Below are experts of layer 5 (counted from 0) of a mixture-of-experts language model. Rows are named router (the router's row for the expert), gate (a neuron's input weights, with its number), up (a neuron's input weights, with its number), down (a neuron's output weights, with its number) and show model dimensions 320-479. Each number is 128 + 24 x the weight over its row's rms, rounded and kept within 0 to 255. Numbers have three digits each.
Before each expert's rows: a language model's description of what the expert responds to; "gets" lists some tokens that make up at least twice as much of what it gets as of all text. This comes from a sample of Wikipedia text that the model never trained on. Tokens count by the router's weight.

# expert 15
Conjunctions and commas joining words or clauses in prose, mostly and, also or, but, and word-final pieces carrying a comma.
gets: " and", ",", " or", "s,", " but", "ed,"
router:072138169099129086163113116144095113088133123122145108140136172074130151130138091103122143127134158128105144178134131128112134100159162150135087123140124133119113133147130185148125119145156151113136112148179114201078151183179181170111122129150155176167089151122150077142135171136103134123147141126134144106092127122130138127104128127151156171151097115097113144113142115154132080153140154149101142141097127106088147127156139078110112087143144107111120131094104115122076133117144142
gate0:106103110113119115152151121104127125115082127110113168127116107140115084091117140106115151131141118159136149113126114145121134087110070121072089131142096124125165089154132158083126133143113135149100136156143107095113109165139149141155112113123129112118145139123113090115080161116149103118104161116111114139107091140116094113150138128119173144115139191152151143112131134154094137107084109158150104182155133166125133135144130118150123102110114146151118146148125134141143141165114157
up0:104101137119138152095099134137101134138116132146136091143145119190129123159118152125171114107088141130123102127134162096106132184176160144107147140133135099123087133149141134090128142127123095130059140092107169115154123127113116137162146104153165147129107179152132121142117094151135096131123156145114121149168162079119149125079123133115085115140111120123093192141148111136111157130110110134109143092102132140171112111134135102125136150164142125092119131113103111147095089132076104
down0:150120090128129164126124110150128114103146101127155103127156152178148151139130138180104094143195131136150113131103123123094115148124148134120123111106094098132112094127150097084128169146105133107123119152121124129116092101146110144072134158123123133141154119141095116093125127104166148105130135115103144138120178120114083143112107099092106133136177137133054158105179123149103155138103115152115168120115109137099108114113114144123148140153151138172150163132097138134121163093093135
gate1:102121171131132139163130073144153130139126098156154134144126134109118161132116152137182123100084139098173123140184174134157111084132167151115122108145113137148127124128055143132124106145105121131118121130109150171155137138106116122154160118083127123108146165146146149131141151134138139113149120129115126160079079133161158076188123135115117078114178145150099149165131146154170131138141134112172120151130120121138160131128136137114167106136104125115142137076137148134089129081129129
up1:110151135104143128155109152147118171128150061126157110112137122129144080122126127130117147114120131144106112120098126128114105138124131140104103143145113120119085136088140131123118143150117144124116088126122137112164098108147134164134081069130166179111094096129086133111096118153124147129111141153129147138169154103111098125111159090088139119146102139164147132142118140139141156109136111087142149129139114117132092116128124142105112124125113116092144144151138133139145118117168128
down1:162131127121159109184102123133077138141118098098150115159169116122166149140171098085140136109102127199126120111112106141081160123101124141103087118132117110185119120110134116146122132160153170092094191110166092115147057173180121072102120089130150146153109130154107129173113102114138116134145162134129125174119142100126095110170119132143165106153119098113130168135153105116145129138123101144101150132137124149131114116123152148162111121135110180131144129145101145109135097101139113
gate2:128118148104060151128089132157130154153163140131129099133140146153087103112177091108100136139156136131145140173125147116140095143093143143107149110132094149130147125145108123123139161121139112131118095131116137108177168082123104123111144108161132127123129142112133151150076149137119167126094131172075113150166150169117133176148115133109121130120103148173122118097139150141127145150125131162159140100135140134106105164131094097140112157106141111134149110087147128145106140119148084
up2:144135100131156169143165132130108139093107152096159136130099157173105105139150143138098148119110110110140108065155102109136133121154108107099112112117131101155118155116151101099095117113155129111156136121102132096149159118173148113135115102167156118088099114124174121088134121124163123113131182105164095123139159115066129135117146124156165146134146084129135124140158114135116099130120118154128136151127115144099167114127127147094119143125112130156105167089104116161119130138124125
down2:080134130134103159098112133138142162172138171083130091139114141162134131122077150093138146114129085118117150094147105077105152103107164143142153105107151111113135115177121142190111145123114156105117122127133110130127176158126152122135174122144077130139119124106147139145135106159140114109136153122146114121161131120110177101108119126100107134119113112109073114123140105157111131147141131155159133149090122143140108139123123127124196154119107157151146073131138140140124136125096135
gate3:096126114114127134090134119117138118130141129131068098137169117132142129165092132155110143134145123109100158125113143128109126180116133113130140113118118124111134135095125085082129075117172139156147119082093138114088098119143119116132115130148110137118106109128077109145104143160135128137134125094116133145137096110120112098148106119159137133155100136166165152090095131101115156142170136134123091105083129154154146171126107133148142107117157120125155125122168119128105143114107121
up3:113123147102158087140138157114167131142140088161120152127120157129144118117136095182099111119159105146140109109142123146099108146122189122140153107098095118139147083140140106161113143108120143112125165107113104112083145066098086147116121113139118113138149159077146118127070105126137158120106111124091131087077152098145089122129116130107137167136147167157120141113178146098083141115114141091119120125126151134114158157142107136148124128130122096130098097134088074124119113133159114
down3:112131092138135130093123152124135163174109079150140147147148118128120126119087103128160143137126153078123151145095140129137132136160121153113104149106113104106130109118126107138143126136142064112122128096157179111094133115088124126145144131111134126121113125168117108101132077093126163139141136162077144127161140130178136066199115116087148141134142080176145138128094136126169140119131149115148154154132153120113136160151118149115125115126140100156083103114150151186163115100109100
gate4:109118131100147118137128136091126106106155114131117151132148124133114105112170133096154161138127120116099154123118127106110134186182159147158149193096148122102139151152109129117164094129128111095159107112140122131133081161123140098127118115122131094163163122128141130168173101164167147144187160150137123104155144136096123137183087193135108154127120163136151131130182113166101141153079125135115167115159113149177115160120096146127123157081143154116147142088133112134109119096165108
up4:156125125130121141136122125134163150128109171098161118160107082135157106136110101117081146093148153058114119115121124108113125118088117090099155098140166140143142139119109123151143149114140123151141114081101113142110160144089106131112136142130102116091143169141137141096138120117150142122077111127123126092132068158121098141103130131105136135102152132172153128095081098112135157126110142111174128140126108098122135129151141102113125101120117103158141138135165124132132127157167132
down4:138149111116121167094176108138095112146131142112116211131123179096104188091141119124087145136138118087140155089122107099118096098138132146169116151167112124118135153124152161143120141130163150143143094134111131127126124158135120146141145113151138111126125143110151115079093137149123108101104181090126144093143144118124120138117140115159060151120140159159100100130117133135103110134117111138119164115081100124103120118089162082114154132116177103085138101146149136119131137168121124
gate5:120130098115123149141160166111139138108100105163138121119141095143119093117148118112129127108128156123180147113117113136131141131129135145138122115104164123101122125129146115121087111114115158139160103134114091119102119178171106118131135116116122118155144108114069129127105100149146145088099165124109122095076153118138142137140109141144092140139133109104109078179145139113120130105142174113119163097088180131140138125152117091089148139167126125133117139096146154113144121130123172
up5:151152137115165138125128117124127154135146155143094118097141128109122084125113112102130087096141116161141162156150149123139114143119129162117152153136109151127122151113103141130131136112111153161096103088130118125176136180130122174136165100118153091111129120145134132116146104096091096098153164106153105101097150134147094118133126079164162113118101100125113184097171143145154131126097124107124127123166140126108104171126158100129107130196147098128194125175168153109092139123128067
down5:111113175120091125176134112145157112127149162171091133113098125113132084140124164127117090116113111173130130153108113114143145161150176126120132168148141123121127093114130120127134133161114120095124138109088144123130098128130112126150099107133130080122134141096114117160106165083109097172175095164146121111120123162141109109145085115133093107122115131133130133149093098130142118170120122113099158158128109125133159117088154103160170115116125162137106135114137149118122151123100152
gate6:116094104159044128108154149129128145161128096103111125151137148149121114139113120100085177138163148117119064154150117140132129133155145186160109122109133133119120122111142136118127151179113077104106113131121176138149108085098134149145112172131107129160102129124126091117119131135136134148107082077125136144120109130148149116131095136126128077151075135109122118126105122124137165093149129117110139119102133108139160140108120127147116179133166132112120107119120107133112120154154129
up6:146164120198125097121080158121100085117130170113120136089106125084146119161106135136138143130097120135130095118117107138129157166138138130100119195140149151146154105129123133134101122126130103124132114090098148144121132092131151118069131129124115161097089137148134188122055146180140152126143102137120118107149127161173162163140149119149133131123119106158128118164107130129159120116125135154140105118167101119137096155167138156120115113122129095110151088142133097123115147103132128
down6:126150112113082131154113118129136145120138167117153139127134125119107148135107108118129130121169142098147105195153093117132132134117141161132076141109132159134113136133132155109072155166095120144091137128162155114095159124120139085096125152088154137120101110141093174176120113123118158141130122136130089138154172117141149126151144115148123097138122116153154152139102115153166121162073167094135158162149115143079103138143132088113174083137132079127165095107144088134138172150159131
gate7:139164070079096095093129169161140110119147118140137126138160139187107145127117109109146090150109110126086157181121148158132115123085079129153142166133139146126112144152151105124133131105143092139155175118135165150092150078121102116119128104144112130133159129124121120140154103166137127127102110104138133081135163109098131126140100122099116114137143148096107081155151163113131118086149108095130147077106124133138145132152140140115135132122148116146165118152117111154151111138141160
up7:144135108138119101141116160110145123116103151127136150118132116113106166112112104148171108119168126138142168115170117121115147084084117112098102148158134076164157146132144178145105130148165131126123110130145112145131093138129134158161147153144137131161141090112130110121123092128108142121155098109096118103114108098083162155117173115141101163114141125144123154119162126099134105135100164135176121109112144132116102151111116131082116140125138130091134141105124162142085083152138139
down7:180141060122152103184135146119149146086093158111148118192123115126108104114126138069137099148101102139139145106110133122176093122119125117130078147145131139138170114125150185127140094138123131053098134104163122113149101101122136150137170097133110093115142124129091140140127087143083173094111111095161145145112089134130079120126130119161119103150138144127119092164127090092084116134085117113166123147144109142127146136142136139108152131127122116126155081141147185114099144120152129
gate8:104074094128155090175082143152095112130110122127148106159146150125129137122141147106103134127085089150184140152114146133146149161142136115097165081144134121098114161098123146159145135108145118121145092157166132105129113138148126121116084127123112184142134159186113126136160177094133103110147123157129114064106090100160091135145086133124117104112126117133096113120101134138117098136088163160122104144127122144118158145109140121113152161142164125116116149108115106119152135103144119
up8:150095132165118166090146128132176101154153130127176144096084105126115152136086162099172121148150129114096133118175129114149129120134133082085139141126130138124149141065117138080118153119101125071112100071154124135102141116135156127129125142133138094110166136127089160134127151112147157136114149101139100101133132129131152146126140133158091124136119169131149086121138117109124149107116115064148138097126107091149143124134116115097080105091115110157093125136136152168101130110096151
down8:124083124086116161098130119153122100136141139079120123119123119125116146118135147102143112098121100116162149130137133103059138133145159108156170112111161156172049117144096114161146107117141154136122169144147104086117145092151122126113161131088114114128154111107116113134129103105130099138124140148110137109136145176110139130130136143131072114152109103124171109085122139131112135145094182112073155161126135153114140122107161123166146118149127142177118110109148149068126095119110094

# expert 11
Articles and possessive determiners starting a noun phrase, mostly the after of or in, also a, an, his, their.
gets: " the", " The", " a", "The", " his", "'s"
router:103115160129147116112150117164111163142142159076132112174144156147138128096135146124140124124140112175131135144177154104115099129063109151133095147116081169105125120096104153144115152116090133107127135143124119133125152171142154118099178123101136118148134117103114142127139160112119075129147117084158147124099143107150149090122122119110153129164125092094118120115136150124093127141111130117129077075087140140097145126132133118111155097141102147125134124171118146101096152089115148
gate0:157168125146141120130145085144092147160111155134106090140141074151087110135093106130146147119150089146127119115114129094099119094076132160103154144081135098147140101108125105134130158132126113174073195120133080111134077109124151091100134112149101143118182143091150115082084154136153118126134152101133150140123133132118139092119133143150122126121095156132151144152126139145137137145150139151103123119135123089131116161136143111143131160161112096166120104115138114098125108100104132
up0:148125144113120135125172124162103103150074147126126151119088153127152159137117090091147109120117096148140107131148124075131116125126142157143143122116132121121167129130164133079149108128106081134159117135124125140134127139097112141131120126135126135146124160153099154143131117161145120128115153101154116124135131138123143188144075159137123157116096135133106108140126131143121128121183159121113144162133172107114162123112098132125143149152151131110114156157146116163118125140177148
down0:122085148139127142144169160141107122111098147126114134137108113135130158081163090086127125107133113149127127146143102107135151157092129175163183171107123108163178130128179121054131116166154127099132099103088081141059147134098123115138157156143107116081143126118094119122138149082129147108147138146149153123120155142139173117118125102129119154092129143089129098112168150138120141151154113089103114124122113156124123155083128142126113140138108111136113128152084152112118149127127106
gate1:119129120133101129101156150119131153144138094120135120151091086123088146103131133151156135147136164131136104167115124106106159134112118117089148153140099147107153157120139140126124132140125149152156135138078188108110087170084102108087130121152135112113110122104169150156140114147121159140115108154130126118138179148115129106120118163108146136091153147163102139088065137147109120128171162091124098127143084111130179118131121151132150118142093194099088120122097108116076151091122135
up1:131143150139142104157148164124127124183104102107116144177140131096130105169077085141106146123126138173133157147124110100138169152116128136146154147165112140137096173113116091134100144148126085101159162122101149108139099140110124127093137105135122107189128141130091158153142115120115120128165117100149112137147101132144123115080139126102108110159121125144117112113105104128151153123071163117142168090112151128186069135101131104141127091172078139127155102104086121112114146109097104
down1:133150113114126117133134118131099156107126129106127088084135127151156113102139150089126151149136142124146096140117146090131126142112141111101117139140181109157123163130110078131132147164115146093151102153169054145132113147166132154141137146133091138112118119134134154124106158128141161106144118146091080121100105148141119151137114133112114158139145107128188140195163083134152146163133100141132100157110135105133152147126088175120137162099141132118156126087137132123132127118146140
gate2:133131109083136178134114157104137109115142146134141112141111133151140123104208186130086110108086101136111109085113126126096178096106134129106159076125104157110145122103155081136159172149168120162140128146143122096132104116131147146095164106156080139110125117169130135083097159154153162125117102093114131097135135136154145164095145137131126127149138122132105146125149145135111129100107170115105155132133094100124140143134115141114119174118138117143111125151132131130103113109081121
up2:144116139104115149101127147103109154112105093134148122128117144172167094132084156135097120088165148106106103148129172153148166132172112137178125136089150145089074132180152078131094151127131101109143124144145104146135134157154170157180174124145128109141137144132130081088153089142125131112169145123088118154147148100155164132146148116160100110147169121114144113145130113158142158097090118132089115132105143161107110145129146130184099144118135147121121158101134156116145120128117101
down2:148068113109162162120144161148122123108134107127136052166110125196157145127175195131132142081138127138109118112088110114139167138116104150165113093101143172094086103132151107131085118132122138068100121107155158133127161165134123117110169059105149095131107130099136106131134108108121142125125151123121134117176132136112157136137148200124122124141152136139075146085115130139130154143142134117073115089149115107100142108134126113134132115145113130152126114149124174152139122135124180
gate3:107130099112159117140114145155139086128143108127100128102110154081127138144162127161130125100139121127161148111153109175135155140106125157136113169106129109139150136129134112100110102135123173115140124069114073125111116078136088141119155156090115120161118133148122075075117123099178110130132158148122120160116116113113136127125180109166168112123166146144194165120122138141144146115128147131113151144083105139150155139152114132168135150103147133118126149100138117163152131109131133
up3:143109103101160122112124156132107111141136112097123113123100143179088112132154127121070115143170098090152114126109139119141104128161159165138122067095141144157155078086115163095147095159156122121135115166130125096115125058163121148134106114108114133125115112089164124128082146153177141118126123098154140116080135111096151159135139103117122153127120106134171159140111126109169182134120182101157145147150134100119112154153152125153162161154158090071142120147120132145105106143122130
down3:128160135128154144097148150133120120101129109130112097152100115151143082109121138138161072116107146118162130097113110128132145139111166153104158092079105143141118109103095159114148125102149099107113180086120124115116108072109101127132152110131161134132066098137107115118085138111121152129114135101096082120152129120113149131134135107095126145142127152160182149141097152078115116127131159133148186157150136140117141136124123138137133139125116142162111110128121122148149129117106144
gate4:123109112071121116111137094083102111150137136127128117143179160119089139110146126121147130096107128129117160151155088124134129136119115129138129160143102126149136147123119105120103126095139079105208118092118172150074151155101140128152154159112107078174113107146111176119144150099127082138159118125115148122164132097093103121141081128127169143107107127131128106126133099148151100161150137109185098136051092139102137114122102126154122139153092156115108135151109115123139155148131147
up4:164101099125131060103112171123115121168102161083153105109150099129142161094119125126121105180141105113121153105156119133114133168112113117135155152178120097161124105153120158127099130154111116143135116132144158163130168113145136103151146088142137170116157157131130120128156173135132110165088099152097146157144138091120125115110116105141146115128134141152114083132078072150163116127080125112154151132123159129185134098115125117070104175104139109161140099151114156150100093134116113
down4:113133109127085113082114129146118116159135125101125136135112166139143127175158143102133130128142083120155134139106144119118136160119107151134143191178105118108094131110166108157142111107129177134115129153136146092109195162128150098148144151159109149107124117146133134124136159127138109149090159142133140161119130116088182131107167121158107076097142126151178154142095134121137119170150128118155110148115112145112124131099151114081161114131099181115150148142165164124132151079110103
gate5:131143141100117139136106130158085133122148126095123131091172090168129084128161131100170127112088105111132096143146103105126094150155138124146149099110176102104118124108125105156088136131111102115151131162105098088105136105148120133143100134141124144112142102155160152102118115110131154092104163104102138160120134122120168126115125133090121173119142121110121108121144099174110096136115145105143124135098117183170059151157100129117099126132110129140109113148159078119154150135150150
up5:144140100132163132168167140123191113077132118156114095127101175131119142104117141108177126119115102117138123099151168120171091125070094114134096153127121122093117119107112127110103132149099181154147146130155140128137107141106140131146145148131110098148123193141111131133147151119110117129109147155126151127144165119141138102139138090198147140131105114110150160130113145096150115102099121110125144065148153149154089137121115152153127159125141127102124125185124119105148118170098121
down5:122110163113141123155130179104153115130122107178129153124083145120140121136137125090130107154108144098141130129089122138134104142122133095094098154131141124150120126113138127123101152079103083141130159151081121113098087102122141090102081145087150136128167125143134147084134146112140146140150112090100159156168141137098150103119131128172122127150109100124147149134107127090176101166134116119152165133126093122131142128112162143159168124088108105108104101135129142071106134140110157
gate6:133103121138129137134132106111083155136049131132117140137186121122089110138142147164100109115122114116162175135100157114127122125149127120127122137114131120140105114186068129101158140128127127085137122135123127139120102122119129118142149143124132162156088149126118111122111106105131082107121112137100094152136108140166104051140119131122116187182122135106108143128085110193163122131117101132124098101129141117119125136128103124104124154085115159136127114120138120113114085119092159
up6:135130134120152136111120118142084130148167148114153115152098136140115181164139129124161159167099153107135167131152121126060185181058064116122100148095129135107148082133122192159110114111109167115122119102121136113129159132098118122102118113115116083141134133184125146142136136140173128135109128116101126146122095115193138137095139138129097138153104115125133131141154164150137143113121104133136149168094089129141125124094144079132155108141088126080130118119162140150158079121088113
down6:135152164122117127130123135120180165156103105151128124123117153108124146169130134109135134107129142147150131145102122165094095144129136183113116166120114144146134136100121126148082112138152153120074111105075144145138168134139121078105125138117113123135131074116120130134133114109193133125127123134085127167166149118156091171141144119094081089128137082136114139139112122168117171178137178109129121112140097175128163103121143096173122111184094135097119161081101138147082149125093157
gate7:156132102168152135101091126155146162112139110114145126127143132135113089128139167124096123137089090166172110156197099122109152123129153133124155156133202137107110163125107108094129130140180143133161145108107159133135110139141124126113113112158143109112139120110148119134155125098157110136119120146115162143125129133108137124129122110117134143118079116123146096201171149136128148147113109139119116084097136137136175139144193149170101136105125142157097126163129080105109092105153045
up7:090111100163136103147106102127125101135140153079158101147111124133145136156121144120172122210191136129080162134130107143126132126091083131165154144139130109080143136116111124142118136122130130125108165112153147101129135099155159116118144136116119086107126130138130117093123128151131142142164153117115109116121159093107161094119145132111164116135131101103148131131119121153153125139109105119093138145101137110168134132145120073112159121131130199062099118126146092137130091121106099
down7:163148127123156089153154112058136137152110086113143129137116149182105121108149132139144148123135101097110137101116126119128165074105085125139111081126104174114144098140120188128118115075099110102103132133140127142122130139183093117122148097154126131151133112137131121130111174126129097119130131129168159129105117118090130070125134167156176125109120117116214143130105111145114122113093140140125113137151151106098105131128167103118159110098134143080156068151129146141192125089138104
gate8:143161078125135113137104119111102172153138091130126162135152095144105158130127132095158145120099125132122176062130122096121186164105092175137203169134145086100120104141099159112153185119105127111106119126149139113116126120151118117136086089166134126117151122145115142073132118116160089112139117128126149118104108118117083112146135132141145134122097107160154147151127141167099127113092103112105093173185129080087143112086070148111111154129152134140126131070118149138154086118162131
up8:092124150107129090141120115123114130131200132129122080119125129083134142107149127145124136137143074138147138102145123132160115126161113163164144156166146146117122126149087109080130122103105102130154098162152115120108140164102099133123080150114114113120109106136111155124154129180158131139106156131112136144121125134115096119146126155146110108133117127127098101095150142169143151065156120082111122169112161107122123116166141095103081099147111091090115152098176144152130119139132139
down8:159124118141081110089139147125166148111101151114125131168138146138149146111119143115163128092140125138124106120128083127136117091115128143123136168163095104101155144105069112141178151126139097129146135104151134125118082149117099102148139144102147181144128133084105161130142106106150154086138131125095121122097128128148137078143091147118120112135115175084112126099084107073127108086108099165088153100133136107175126087124177111146103129107144109121163102125109110132141106127114159

# expert 8
Line breaks ending list items, table rows and infobox lines, plus == section heading markers and table separator rows.
gets: "\n", " ==", "\n ", "==", " ===", "==="
router:097127102102121132076160157112096136110155119104190125147134126084145129115166147103115108072116112213123115133106133132143159154140144166133126152113109104130132143141099150119168149125117158123089128100131117112137154150132172184109144148156148144129111154133147117120129128131119090126136088101135179180066196108141139109130143108147166133170106123139136076120135092138123094159111104126094106136124112148142114128163122121109109119126090136163130146148123152126149117101174115
gate0:137100085137111120150094122161122125111071126110110097129122065125129127099169136117116099113103104130102149133121134124139205097134113141096112104118114129168101078088120053110101136132155103125104121134072140095135173125136170158133158146155152117138142122040211128130115125133134107143135164145136143137130071113110172112094156103143111098099145153147095110118147110133097154164098142168112121173161116106119091109107118157112109124119078125168126099124139084138143122116105117
up0:140126136115085070127132117097138107120113102134121161102168156130117167143087161163102098138143154091109139146130135133133066105114134122143105153113107139120177153124104127143163112133094093156172146136122122121136134146110137134159167122080152112081114124127111139133155135127113147109142082116095152096088127138141139144136125127135165133100132113131161164114148159149157151146142126119127116079100176104129145108104133164128169127087174125091153164101103142096093136099135116
down0:152124066111095083143125141125100113147117170144091154128146119134159103124132096095120125121104100097093120107110118091111137105106076116103112142142098163120116083122109118160110122146118110042117071096123098124121108147153112099164134143189143090145119173081121117138113111085153158128157166097114118054150147103143176137107116113121107124140176122080104117082126123143127176130119121150104060125144132120115058101119146121148120125100138124146156132125117133115158124123137102
gate1:098133115155109163099104142139204094128160102134155146160113145121118140153124099178141133116156154117126108164156111113170121082119134143122120135095115089132126148116129118126103114144127105128169109110177172127150145160115115149120127149125135157119112102112143110114117145161119154144107097096124149138087146128117125095142115145109128124110122118076130130149126145137142155113091113131134099127093110128117153120111107095140133112147141137118126130125128137130119121140123132
up1:164112136097148096127143175136116127108153121160103150116149098111108124102142100100089137104089106128066139179081138112094155175172140114134099131125134158167115136088124130131177103151171089142117165127116154108158164145120154136092153128127137149126153161179123132108131147148182136104101129190132158099108158108103111140089146141138156113158104095147135131149144155125121109118106125116140163139123125139146115147107157103128137145137146167151107173118067130101112131110118120
down1:087080144133104127135175104106134135138158136159159149147158111112097136146119108099117174178140106116130124168132101130153111136119117124163116106160127121111147141118100099131088101151094127165138148114133116107120146115160145148120117129170102142094139125163093126093132143145119172121130176092137101116104084124137097115112143152137152115151167130135164166130174132149093142172146144149135147112162072128134074162129189134131102126135113131126152153111146129161114123091112141
gate2:100130113113123143106148162131142109158152101119126130112141125161079177104137164111083140097132154167104126143104161145142096135101132114120143105137100151151126123173079136152122108133142183122155106095136119128160127111140120150105121108141143143129135137173133116159092159152142177170125147095110107139130121156088113158107129090098108146142138148094153168120126124127136156136124105126130119077155127116103110131157104125111123146143103117119148135124116138144135117103114102
up2:089096096138106152117163127114109130120109130134135167126183124141118131087121124140109137156103142125166103119115118155136119099076130098162075089097178103120100127139154167114134150150147151098143117145141105164140148132106116154136109173130143147092141084124158139108151134089138149119133138118118133107091165136099146144103092145152104153127145086134123128129100103129158154088156076140136126115086099138102149117123144123112160139124078155105100149091098142153131108125099133
down2:149127144137157127146182145140165120138144116156150145164114124173127142132119156066111164122127145136154153120118149157125135091155124152147098105122110127119125118123119142161095107127116110123186129125135126134145110119105196151142094060140157138116144107202159079111106138142138107136120131113126090080148107129092133143109103151099119158117155065127108127111156110118108140117108106136147148091086103108110129153131119128137136133160119150133114068184134139122088102133123123
gate3:143188134124108110104141091118089098132118144132083147150162175101131138089109109134109169162134136131094179152113111154096155128092145131103115087123125135127125175125150127133087117164120167118124112142157118141102112151130115156131113130099076163126108142150086101128137118120130101160119129141135094161132136127176144109120142151127106154135156111155128146113149105143122136112159133083137117143124133127145130158176127158148162135124126111143098116130141171141140114130137090
up3:149133125131156124109095089131129130161120125106131111101112121139152109121127127122105137120138083146103141162138141179132105102143178084114159106114128127129125120106137148084108138138098129066141125119088087126115153151093148108170103119118157124157136132108137102162128156122148107098168129137157106114107149139130124114134117191156092144160122137120137102138118153133107140093088136132143129117105152162117184110126150152136138096123140148128138080086125115136115094154154149
down3:112116106122096166091115135154105138158148101110111151157075109131121116082112113105162149119115154097170106130121116136127163149134138126161133136086121106135132111084107151139158122139097107127133142132118162101112131143090141154119133162192113129092106154146160113114096181127137143128117130164132127079175124118136134112128111134145117169132104124199136102175125135093130145112098140133128126158110165125074120137178148117144131127089146139156094109145156128165121126116117166
gate4:123101118121141107155179113186082133074154121118149120126185128139114097122153163180128204118102150164190127140183089147124118107121153158173115173105149127129138127135127156126144126150136146132173118140118114135161107126139137130144119109145131139087141127148125136139134103126118101136173134119143132120092132135101124114163091141140123179146130118144130092116138132141119101108141134159129161162138151149132091138105115176111144133150116142143129154135083110102090115118133170
up4:133104106085107095104105127159173138128154122117123147128111085118126101123159104107119151122117105127127142134152157122174113106147124125107134213069143150185126091117146171102119159136129118107138092114096143154136142136113135098118120115092137141113175116119170157112125148120134117124082140108136139159141146089141128128149111149144109135163119109129125133062121107124110196134111096136138152131143153118104149097101097134159147071109180130109113127145128110135153091147070128
down4:098147152097089106152123120108116112127146164125094144127156111154124129157138116148125145133097130081149158080117088101148161078085175115149090169152094137133109114108103133089149123102108153136120128142124125122164160096135115078105140106172123128148136134117131133091109127115150145143094171133155096116180113092126128111120125166111146157129124168139124083104119145125157171151155112139150120139115145144061111117136143111088195114127118168095107121155113149152147180065111107
gate5:117120141122141127137096165131086140170132125140135117170102128154119101120092122149176154117117126115127104146152160140097088117121180140158123119139092113112145118132110101097134123099131108131115122099130113124093126092143102119153122137176118125135138155100098156107140117151136134171152137142146107068141155080110159136117118108144158147091124095102066101139166155124130099132111133138159142124124084147141135151164149160144109136099113094090104111132149114128096105147125144
up5:171154146114153134104121109117181105129118158123083100106145177142134123118090098109122125157128093137121143114121144135181122127148125137102115133106103161095107141111091115126091166164133184140125115145153102110161152130129109118106133089119112101122124124137120123136136115167127122167133149093122138136100133143147104155106141107153105131150124098132159162085101135130154138153118124187108154139137134126110085132156112163130128128131123129114159111134152106121138128145150130
down5:117115173097102113104111124111120114126090148146153142128114157137115078099141141113089088162187149148127139092110113093144100128082150147159144151135126140155117141120128141147135117124110133145127146124173117126141110148167126112158098118117112105133113163114122113137127112068111114108117115124101142109097125118101137121162126101148079091108129161082116112123145121089128105165121122139108177099120132142144125165089130123146197106116120140142123113127121122154118049126125140
gate6:120118159107137116151128101096153159114149171094148110130136123140099137111157094125086112106116107116118131101127131114136122143154104128121128134068144111161142114131142117130144143191097125134117116113109128119175117108080111159139137131111116162097147139150095084132127129124111104157112142129094132156126160076138106121111165080116148152154145129126124122158155109169193071163129109117124091093108108124132105155149121107138122133142096118125149095142130114091103122124163152
up6:129093129097143091100150128155100095121160116167171107129141142144159115125127127152150131127128139157120143137119160096121092125116153167063101143117133147088148114129127154121135120099123130118157104153118127088192158102132136114153075112121075151109074134149109149128099142162093141122102146075180133040118137160160145122123116128129139157155153125160129159168109169102139105121131119149105180161131132143155111074108119108072164121167130134117126148119149117137111169141138118
down6:132124153128136123155160133131157088151118134145106089171099130119118120132174110082124097118175154121133099130126155156089152105121125143117091093057095119145139176142135078139118077144099137174093161121165125099117121119155153157126096139120110152105131168152136162137138138113130134128120108144099142139144148120167166151135128128059106089137125109096131122148122115161125145188105057113146116136126110145117090092135147145145141102123176123087123126139147130113121149108147120
gate7:154153084136093113181091138109115125167137133148117150168179150158112153145118182143123116104092146156140135132111130127100108129155093139108145114130157090151092157094133147115135127129114119168103187156131124103086113124110115108116097136104135106115063137121129102108102151124142109120194159100157164133115125160096093081098095131110186117157123124149103148173116127150100128100138164100116143158170120125114141121120128173172090110141129157136111144139125147172145159185160164
up7:117135122113136092112147117108134132148115231122133155160133151139084095115142125147173115141143111120108129177139119158151145162097140131134140132150132058129111112124126096119135142131127139127138118154101169127118091109145144178087131134154128117125150110119167171150130120127139150135130107116120147124138125087122158128133115153148114109142119118167141091094143136151103138084127119108174118110082123107127138130092150121138117149099135139099107150116158127094131118109120141
down7:153128130116145136164096163165167105121151166137161114116138156116114126155146115117123125118120134131172145116103093123127152138112114125165111145155128159145069150121114121132122121106168122088099130147131106170153136176135112104122192085131079148156108111099128085145138108149146122129072094091130150129142161122111060118119141122158140137121086147116123090140158142169143159136155084075150114102100139169134095180134120133146147084094109147098148154121139126129089074139131157
gate8:115109127111107118101122159085106160147094132170131141103139100091125170130135166128120118118136084085111137147093126126144150129152142126080166143163121149103091165114093126150139142156117142142151136124168134101136128117109110129101147154122100153128124122146101134145134110140109133119138136145134150153132142093111139138087151087144149142115137131122173124163156127123145116116124111142106117143091141119122121141089116133143133131131144155142106165127099111106150140118144093
up8:059106103123134139123125153128130124119142113119139118128130136127133127126142138164154156122141165095146097114161090122108134133132160083164106082096122129093068138120139123114085129137123100134160126171125110115071154116107130130144082115146145134100150111133120147094136115109130117125190125128100098128136148107149138089087127121149136153106160126113125097102111120135141116122125163115106138096145127097113140159147157140088089107114130085144145151137119180130149108143115085
down8:114147148133151133166125122145137131145123115090173108116113111136119132132140146088138132098096141197142139173142148142101101085160108152107133166131148124150149105122112076097134130122150076124074116156143123115133111139110127140083117140122165136181178133151099156161161102145124150098108115191122133115112128136102137116140111123134131131122106131145108120124078155134171097097121129146116116136142153083122178121119128128189140101098100135108133138109159112140122146122127101